python train.py --num_hidden_layers=13 --hidden_size=384 --n_experts=32 --experts_per_token=2 --d_expert=288 --d_shared_expert=0 --hidden_act="swiglu" --moe_layers=[0, 1, 2, 3, 4, 5, 6, 7, 8, 9, 10, 11, 12] --router_score="sigmoid" --normalize_top_k=true --routed_scale=1.0 --balance_loss=0.0025 --balance_bias=false --router_bias=true --init_std_router=0.0165 --lr_router=0.000749 --vocab_size=16384 --norm="rmsnorm" --norm_eps=1e-06 --tie_word_embeddings=false --optimizer="adamw" --learning_rate=0.000625 --beta1=0.9 --beta2=0.95 --max_grad_norm=1.0 --batch_tokens=[131072, 262144, 524288, 1048576] --max_seq_len=1024 --train_tokens=1098000000 --max_steps=5661 --dataset="wikipedia_en"
Below are experts of layer 6 (counted from 0) of a mixture-of-experts language model. Rows are named router (the router's row for the expert), gate (a neuron's input weights, with its number), up (a neuron's input weights, with its number) and show model dimensions 96-191. Each number is 500 + 25 x the weight over its row's rms, rounded and kept within 0 to 999. Numbers have three digits each.
After each expert's rows: "mostly gets" lists some tokens that are sent to it at least half of the time. This comes from a sample of Wikipedia text that the model never trained on.

# expert 1
router:532483519519478517530472510482508489459558478498504528490493494483525514498477527494490539501551502472455481521466554468477482526485526517523488521531498520551587517457498521478497521499502446490487473496497480529490478511533491504505476518447511536541502508523495515487470513512498507524
gate0:518494541468494509539465538495492479521515558529495487449486474468521534477529499507504500553526457478486517516475541511499505510519467519462483467462515464474548484512474486429547518487477480513490521510507475512484485511453517470552473489488523475516491452500495509495494514513476573508
up0:495512461503519536499434507498487483512526446508471469513465529483494509493485497499502465513497509518538510508526497515486517513473522589560489473519525522504497489522485519520515489546503508531509484520511495468555513487492474533478479476527459503464499468450508472503503501524492521467
mostly gets: "č", "place", "ski", "VI", "von ", "Sweden"

# expert 9
router:536456549528515506510507526502493503491520474494509507479523492528499506532471567496483502496538480527501515466487594482486510541456563506488495520504519456496571529467519542494448498507527464499502516504503469509507483524515487546491491461458522463548491494509478495491527501545458504487
gate0:433494487516476510507458526509518502537545458472500485499480551503503460495503497496487502482544466522497521502517515495474487511473498485490462500487504475474541496501466506472508495515536559461472486481533494485497524511541487486516464529478528487486549514494542479473521453519487489494
up0:523483524538520466520432532509518503469513495522511500475507473516476507494544507504489540485532462488513490536505504443505515502520566507504485503474520496565521508465511520476493507519511527468480521537499528518504508471469501480498494475550514518485478548493493499490485453509431507508
mostly gets: "Jr", "JPL ", "India", "Pakistan", "Dh", "Bh"

# expert 7
router:515472522488467501524503457503501499475524478551511527504524535491499524503504512510471532504500483496501520510493512469500497533502507520495509501494456490513608530448492528523478486478507487447516456523520505517509493542491536525487493463466529477523511534500458500504456508519482501506
gate0:487521469504500481475500483520425479471506502486498481514517541504478516523522507506477478485513449501518490456483488523487508527541482503510546522497450478496513535483509508532449528526445448468535483518499538508526479513476494504508455505508481528519530491496519480524490510465473487541
up0:470481479525494510488517499528482504512511514503503517502485501522531475449495469481519479505492537522516502558522441526504493490476540478483490507461483494522473478479513476492570468473535537497507490481471463514506544522540497504476513510523507505469495490509521507449514486497489476456
mostly gets: "Born", "Genus", "Coordinates", "Species", "Synonyms", "loan"

# expert 21
router:546498515505516486503501491451475480466486485510502494478490487480527511486485512483540535495540503483473526494488465477458502476496526513487497503554480477542494483499510537516468522511516498479483489525498503498486475525516507508475468486454548438518497473477474486464490501493491522536
gate0:461510509546521532462473492485531491486538466494533525512516508538512536503492534472514533457528500503499563465446502520532437530482521520466508525494480482500497487487480498488499504542521489494540516498488496534500468521512480505452459515474482474512517502480513485525487533484514505439
up0:428498527490494501499482515474500455511540468488490505523492481480475557507532522501515541487530544541521528492495470535512487504494469525489519508528515473520505474527493517509468503507519501504499504477466498487497477485493535540470480473481477525492468460485485543515497510482483481446
mostly gets: "president ", "Republican ", "President ", "—; ", "wife ", "father "

# expert 16
router:521481531500490477522480497481517472481534478523502504447528528499527485497481477507507508475520489488500529474468537513483474551492488487512497523502484478514611494532496508539475547506493503482501506525500491498479472511515515539491493506473513442553507560514481513492504524513468510502
gate0:517496494518517562494484535506552496480521473483491514462460478489508484500531494517541514510549552523491488491482463515492456505513538496514482489510470488521553462505517508521507523505488446496517576537507466519476478462481497475501501478499501477498569489517508523515521518508472480461
up0:497505501510516474565497498521495519534493520533554505479493526534493479488485509518481498496521480489463520480481513493513492488468474506477493511541521522509509501428475498481455489506487466532480485477497528484519512537513461513450488504494490515540514469491499524519479466496488531511
mostly gets: "States", "season", "tions", "England", "ings", "ations"

# expert 28
router:525490534511479478515468524495485463428505477505519502491551489554538500473484510491502508514507505473495513453459438486485486530480534509509518493490490467500493544507509528512481519517520500478508492501486506486463487510494491561475477495495512483480510503501481496480455538536479517535
gate0:519515479473534481484524460481493573540522520509488460494456479461493514511504484488516497469523466434452525538488479479534506437496528587483477468452493495488495517509523503533525482499470509516481523498486489497524488525498458466508498463497457512498496496483508473486469523500507501491
up0:494499470499509486468458515505538501497527491506514534463533544478498482518484514545459474519474510510488495524482507518518495514533508442498460530495499514551498555457483499522486503523510513496532438537531495453493475495512483517515473517482483502530535532521507505526517497544447457477
mostly gets: ": ", "-", "On ", "After ", "): ", "However"

# expert 29
router:546486532512514457522489499505504536492511498533513492499505490525504510529470554507487500542504464486478520487464545531478482513485487504529530529526460449528556491517488511530505499497525494521472500507531479479505503517454500512443474503475534459553463458536484512515492528512492554531
gate0:512492480504472499527516512529512501486557502476519478476511495474544507515473510464505474527467503505482506474455494524471476489471501540492507512528492507520542497508481545488471526510496525504505476503494511495490472536493508478477458530526476467549511524531482541482503504515516497520
up0:497503512519508515470462480469464494499483456493492524500516498531477501455495487512478555465489504464494531523552491462523508506472531502491461456465490479491472477484537466533473528521468480461527502497495497483514500497506499478496538459498509527491494483463548471473495459523472495533
mostly gets: "China", "Han ", "Animalia", "MPC ", "Fuk", "Hong "

# expert 6
router:515438488525459486522485541543486468458560439512551552481524498477525477509469538488479490527535495473460539483491457510499461502492527512480497523499522483533510497437512552507466551485512482481491501540530467504468451503526512539490499506503530504522492478509471505502467535527450509505
gate0:528478512495513492520451498512486481479470482551490461475505514491470492515486516522533511479470486483535495482440516491493463526473492488554477508464506498495519508472498504458498502460523577475519560509464516501489466542453527553490499454479565487519504512462517493511516508533533558478
up0:511503499478507534477518490478446516492514515477482555506512468526528452499496489515498491508510511503479481494505500495466504452513523477469535483495465478500501499529497476534482456504515468491452501521497519495524538522460502436533514523509512470481541503522476479475513511459476450559
mostly gets: "\n", ".\"", "\n  ", "\". ", "\".", ".\" "